Experts of a small language model.
Size: 12 layers, width 192, 32.3M parameters.
Training: a variant of Adam for the experts, 5552 steps.
Below are experts of layer 3 (counted from 0) of a mixture-of-experts language model. Rows are named down (a neuron's output weights, with its number) and show model dimensions 128-191. Each number is 128 + 24 x the weight over its row's rms, rounded and kept within 0 to 255. Numbers have three digits each.
Before each expert's rows: a language model's description of what the expert responds to. This comes from a sample of Wikipedia text that the model never trained on.

# expert 9
What it handles: Sports text and schedule tables on American football and other teams, such as game, quarter, debuted, selected, yards, Bowl.
down0:107147128127152143139162157105118111122139162141103104132138205127142135112119126142137085125144131151137147136151121110090104134114135121133118131113089087102136138102143129120138097084126142
down1:103148097145152079143190136136118102135074149108111180118132111173173125105143112125150153185087145124120139131138150128097091096097108121088124128145125141122128119136103145142148103114110148
down2:113075126139105120095185143111130151151100130137126111114114153098135111112132069098152119175128178137129136153131123158077121149141124139112146117169150181115133090082167107113134126084127135
down3:105120130128118139120105160120078145167118113151122116109117138123160082145108117124104162075158102116136097071129146134130109141095145140128095148105125146121118139123132124178098150113071140
down4:148177119155139176128134106149106129145134156092149146107127110119130131131133086147141159110100113135121118133113131166136057092138176193120095116113165150131095127145112132157087103083099109
down5:090126107108123120127097130151130150134101130166107120154127083065136135095148149093159145137151164128124141117061172138130120124132154150108143115144113154153126134102122099185123143165146132

# expert 20
What it handles: Country names and word-final pieces of foreign or derived words, such as Spain, Colombia, Argentina, the end of merchandise, -ists.
down0:113112142181116121160099153140128139110105140167082110110133114099136143109122133136111149116105166133177111140111167126121128123125100123195153139092156134163118119113126131141112117116135157
down1:131139152133124118122153114107111157131122154111142120129117111094127102111151143152087139121138111143130177115133129116132147152146133093126114140137137150151109147090124116140141148058113123
down2:122114177156108115111126088128093155157157129125124089104146127138152155150139109159126154163079116143142134127134100132127127119096156072106115124104148104099113114097161100147138179122097127
down3:131130118196130075117103160127099146077144136136112127102116076173118138092086162120086149108177176170135111131121131153150144099147088142169207117099110127141108127116135137113080139143100157
down4:132174117119115127153094123131120104117123087066122188073127147105126128156116120135124098128134075115096115103103173150127104135118095154125114166125140097115116165127139125115120129146136142
down5:116124121129101132116195115124127166141089079070094136152174120168120127126134112108145151122187151126142145090123137130133151092140131140128088151138147102117173126140154145139149102129118146

# expert 26
What it handles: Verbs and connectives in biographical prose about education and careers, such as study, allowed, continued, worked, when.
down0:131153142142121108128013136127178157140129111153092078112112131132147159135131140112136101122100160111113130138071148134143104113127145163102113131106082144125083151118121103144095143146185178
down1:112154122158131113133119139145086105118139103079128147144075172114123130119112113134136109127143111111111094077171154165136142132131124147164105086121143134106129128126100176124123165130110111
down2:108173144166108098121179130135072113141113062105099153181093158112116145082148145135155123135131171117150100107123136139110127106097099107093142131107129175112125113090155130123122162165080150
down3:094159129157104178120196128099112149104176135139138094151122108101104144139159143111115150112103102160092125152155145145114090101126147170156139126164131161120121098157167113119142093131077141
down4:084121104136108091113173118128119140119100098148107134113136119107126139104158160125123122164129108147103113113127166118143159150109137114093096116126157083108130119138120110127142153145136106
down5:123167138120078120093140126107110089113111083105115128135104122139133129110093177139129104155147123175105142143113115120145096119125090103145148146120077107144142164131128156109104126120151145

# expert 25
What it handles: Prepositions, articles and commas before a following phrase, such as of, a, as, either, plus the Arabic name piece Abd in Abdullah.
down0:124115141177140122151108103176129108102128138136133165142098133113173124129114135104135128112116149147107117133126106098148128113116142119061135157171126113143161102119130172146146147148151141
down1:143102093154146161166113121115174111198134105119141089157128096135145147117126133137139131082120137107131128151105106154108112098161129145152075171104127145147103114116086123138131128113113119
down2:134094147116130135123103117131153114165129116133098143150117176117167085104163129115142111130165126149113086112125141123162112163108126119120124089176159170128137129114136202102099155144169127
down3:141127162078102139105129159107091138139103158138071096175139148075107104124148133122131114132126116103147149116130122100105123132148170133151122096164141185111100102139116171131120130130138129
down4:105141122118083132132119102120146127109123134127176125140155124104130129149104089129163146172093110146146153130093092130177150051160135107063114113130118178146103153104130144131166112149132151
down5:117120141134109126153094175143112132125123153130099100085121099102051152129107138102121130155165127109128135131091166134104091125123120110128103135107086157127135152140137131119164146163135091

# expert 1
What it handles: Month names after "on", a comma or a table bar in dated entries, such as on August 27, July, September.
down0:105101103131156110111137103124116119118136172132155117098165147131126110120138101121097108121127113145103120116119131174125138124148144132132144097110163129098119164139150172149142139153140121
down1:120136167136146114123153112127143166150142105109136110084141138121134104107138112106098129107145125122121137117108177147170155108145117163136102149099138143138093113116123164148142144106149127
down2:118164129132119123164083168170117146136131119115125091112145180134131176110120156154130089116135091157118141114154124128087119097116117144096120142090175066145095149100120148147102089120103152
down3:083145129154142125101132063124148105133191180140144144097142090121130173090192130126152160124095115155117114134142143124122133133117161148070106126144092115112149130138131149113099134176154114
down4:173165133101171135175153135096127107116105116113103146110141103102172106123139115146100156111153119132132113135131137184144093129145097131118130139157155153135109116120087118158102192152093129
down5:109133112126139104121158115107128122086131124119115130138161147151145145104192174112142154114137104136155128150142136139113098082134126069138093123125080101120158149106107186139113133162125087

# expert 16
What it handles: Spaces, bars, semicolons and dashes between numbers in sports results and poll tables, such as 4–0, 21 (3), 44% | 26%.
down16:122201123095179155139092109133156098135154110111102140118147146142126153134142146120134118165155100151149108132096143134103135120105142160152140120155135123128160130162129078146138180140083148
down17:130147109145153160195122137147158112129116135139074134090088131139157109150132096138149194152115098110105123135115091149161132138146134097140173106145141115139171113071111118139148117130118117
down18:112114120106091158128048176144220122149111126119118110113138096128133145132103148118131105101123151104141112134134104135110108149154105146146139112159151147157157161087092124184126146120124121
down19:128136146151154086155143095156132136112161143159130115120144167111122105155136109110115102166093110155147120132114162166115120187119140133161114141140172128143087104111116129139108055075115080
down20:127091153172115130165145143161194125134124130107085113115136110104150089127135141106110120116137119136089148124101115147123097130135133141101145126088140116130154083144139123129105160123103134
down21:117152102116105152129120142118192076107102143095133138161094154125146130154117148135140151118124153138145165137128128119117090129175157128123150130118126148123142118096109129176091176165100116

# expert 29
What it handles: Years, months and countries in birth and date fields, such as Born … Milan, Italy, 19 of 1973, August.
down0:134131165116168126158119137089136151148126136100110153138138109125119134100117105116107140092148150181131157144036113105098106122110125132105091148137101133136104101142082130082093101148119115
down1:071095159116092123161146151096113136092131177164103109138090140150097080120125127161160137136152144055129159099127112113128131143123170070084176128089145129104115129116129113147168141141132162
down2:093112133166090168110108131147089134122082142155091105147115149129149136150147155187130141130160120144148148131116158147127106110159072160142153121165091156126131143150152122125142135107155125
down3:080140146137127156144117116146133151175102131143145081126110113138111095123097150103111142132084123128121112156192089149160120151108153106147141098158152138117118113083169103140106179188145061
down4:156118108146142120087113110156122146132108097097114116142121197133169113136120155143101132115108101157069171112134140089109147104119130111126174182111113156178113082140125162144174144160154128
down5:124136159125152157122126125125127122171116084102140136145120102135104119147088116138159137134103147157116080080111120134132123131131172106125156123146166128107127159148102153173159141124084149

# expert 8
What it handles: Tokens opening Wikipedia section headings, list items and table rows, such as Bibliography, Track listing, and leading dashes or numbers.
down16:118119136109155144151119118135157152114148144169156129127121134098120138075141131107111152092120115128156073106164086161086129097097143135183099075131140119084113142143146117170102123122142094
down17:113099117106155126125147144112147145131147120140119132171094116120167163118105112147150136113128098138174167141119069094146137143133167128114177100158132143118120099135135157190140157161154184
down18:103147159128179113118137141125140119164141120119106105129098141152129196149096126109111127087087147126147089140135105147153122125104114093148095154162144139128124128135135149105108095129102135
down19:090107132161159140144126133193136119128146130125142134134129117158141109121166115147114122124118134164108130153182114157140130117076103111143102100118096126086120186147127130167134141153113114
down20:129167115143090126110159177142080147130118109152095141151150151129117110142146155106130132135130100132116137160172139135116103112109118136103136152169157134106084133108104118118107121126121091
down21:116127122113143144117102131146097153137097101149151115124142157115145142102138099132101147108075139100148134125116112147128129092147113129134145113145158152134141126125140169089103111140139110

# expert 4
What it handles: Word-final pieces and hyphen suffixes in sports-club and business text, such as two-year contract, week-long, Oblast, sentence-ending periods.
down0:110146117104095107155136145117150086160155148160142112090150130123167130121104137131090134134082101137148154130109143136114117130139143102156147157142175168176128124101117103143111123089154145
down1:189130183170102088131128152114140082133124118112129133145131117166099184161116154116151111121124122165122103126138111100162132113135089121124138124150142149132144134149134149147111077104135146
down2:120138143122159155146142059101121101105147153120103111129132182124126119074123132139122108115191125105119149149114134157100148126085106152142125093131129090138109125128105153126144105123097110
down3:116135152155093146133123147134155120123206116135086124123118142148095096104128118108162080096110127137088132135127127138123116122105114092157115112144173095115106147129130169130143106106107134
down4:116104099131123151153145142161102122144089136123117117142123194149095126113118095128112116149094123129178136089157145146099134114131150171135144154136104132088093149142123109104163115136133095
down5:123123099141121060151158140157139130107132129177119094138115113192143100132112121130138113099129114128127136105120102138168149113140149091128143154136158160129122147100132156104107104161143160

# expert 27
What it handles: Adjectives and -ical or -al endings in scientific or philosophical exposition, such as same, similar, physical, philosophical, following, al- in algebraic.
down16:136108113145133136129130095157147156142085127159132118156134153083098126107162106115132102138088158149141160096163077124109148148154120129141148138147141116133116149129152182092137146181142101
down17:133112137121105138136164196143145135111154129150143070107130113130154106102125161118122130179111140078096123160095168159092158151169163107107129114064141145109142152114150129108126150101103122
down18:140124137139135145092160144091093170111147111162143139123104101116130137129105142095180115133105118114143151076111137168139115098136173083148129099101146100112098149148105124141152145119139088
down19:117108136094161179169115165130129119128142149076156128117102116096104144096139126116106154111071147137121124122094147131139146154134137152126109130167137136151133101160169157160145101127152134
down20:119073140126126138151162110142154142093141117111129123131087145117121103132118123105154152163097131112105141113159095095126190118157143143134110123126088129132168179115187143100138126128147138
down21:120140132113118146109194096117140130145120127173158136136129177158166107148131106125113136134167127116127189098128112139126134139118117123108126089121153115138129161134123118143133146147149100

# expert 7
What it handles: Number pieces after a decimal point or in year ranges in statistics tables, such as 64.89%, 18.9%, 1876-1946, plus name endings like -worth, -bury.
down0:119136137132138118178096123136140114157129136136139109146119087119121137105105125151134129105116117089088134125137110135135073117110135085157138115143095148136111150164137128102102143120173203
down1:121119120172143148152172134097096136146122141115138114136129123158171158110110102077131115118130148143121126136134163144099132133163090140122093110118108166118106136123093116122108116108102077
down2:105126107132138141168104160143121153095079158152145129131139102150075120117126099117158119119101112153138133112107113156138146140160086120132157157186118162144119135185115212148130147088100123
down3:103172148144137121130120107098098115131152140089140172154144134124110107117151095161123088163136138098141136111150077146142133153158114116131134134136125168119095167126123122151123136106137152
down4:122103140132134069134119092103123140120129137146112150149149155123174146147113146140147111164153149135123112122106120191097121141113116148188160169097147152140107159115111103135117118139092086
down5:129124138147155148134100141129050131122125090103102106123124124171163140121126076115082103166085131182149133154169103138127133099148134130182162083182160139107120181094134128152123126145138153

# expert 24
What it handles: Syllable pieces of Indian and South Asian names, often in election or film tables, such as Chand-rase-khar, Sh-arma, Bh, Raj, Singh.
down0:137154122150121120159167107133106106154116158091103115128151116155158101133104098080102138124126134108092153107168178135121139162139174107127149138092162159124188137098129108106128155125099157
down1:128082138151099108147124153146140109172117137138097144111109094069140119102109087143121127118160161131089155123166140086142142135129103113194188141128139133151132117091131129135141156114098114
down2:118128091155113151116138104124095113210137092129158120115148152162179145146103111152071162138138103173122178111143121137125143114122108138108090113116154129063191132121114132175146095158133125
down3:132081124133111112123111120124150125128077137121132163117120111143134071064108154169118151101126137116139112100092111150126136175160149119143188181107116150141142126114121137090122123136115147
down4:167121105137145105120159108155084127145148161089128170135127142142148117114140098141173121119124132137127146112144105126106141102132102108126142127114106171119132109136078094147150138116153116
down5:110095146144118101149108114123135158156145116151151154146125165103144167115132127164134172078157115130110156092122121097142093098129124151097098161130086131116145129119162129124098134142130151

# expert 21
What it handles: Middle or later words of proper names and places, such as Area in Washington DC Area, Mid, State, San, -wood, ′E in coordinates.
down0:115073115193139084122155119100121145128091130077136132151127119098157084144155140084130141126110119124120177100124137113090116114164148131116134153115101136100076167119110134116173104168170169
down1:143140116122140108170125148101108132157147141106152132102139146156104163125180140117155149147136139094165139152085174114127116108131141115094121160143134119160109147127124143149147096149116107
down2:102095118150159122161136137112146113115121151104123144138128158106175146135086113152118086094129176153112123125099120131116123080133146109099116144082149129144149090126133140125169106135099105
down3:098153161096101165149141103101086125132117113159093109119107144130109142160132078109147136111146104121149119088145120142127083142138157129129149087151112118124122168137156162144132127123124139
down4:121179165129144095121118117107125162086094149128104113121166137078091116122136175090132120135110146145125141125088138101142135131145155138159139097165146165111118119105127111133146116125108082
down5:133103169173125082113144112121120153123145120130105109135160139126158118123127138126110123124117106193107099153080189099170146115139150124110110111162117113122102113172130126147175140144116132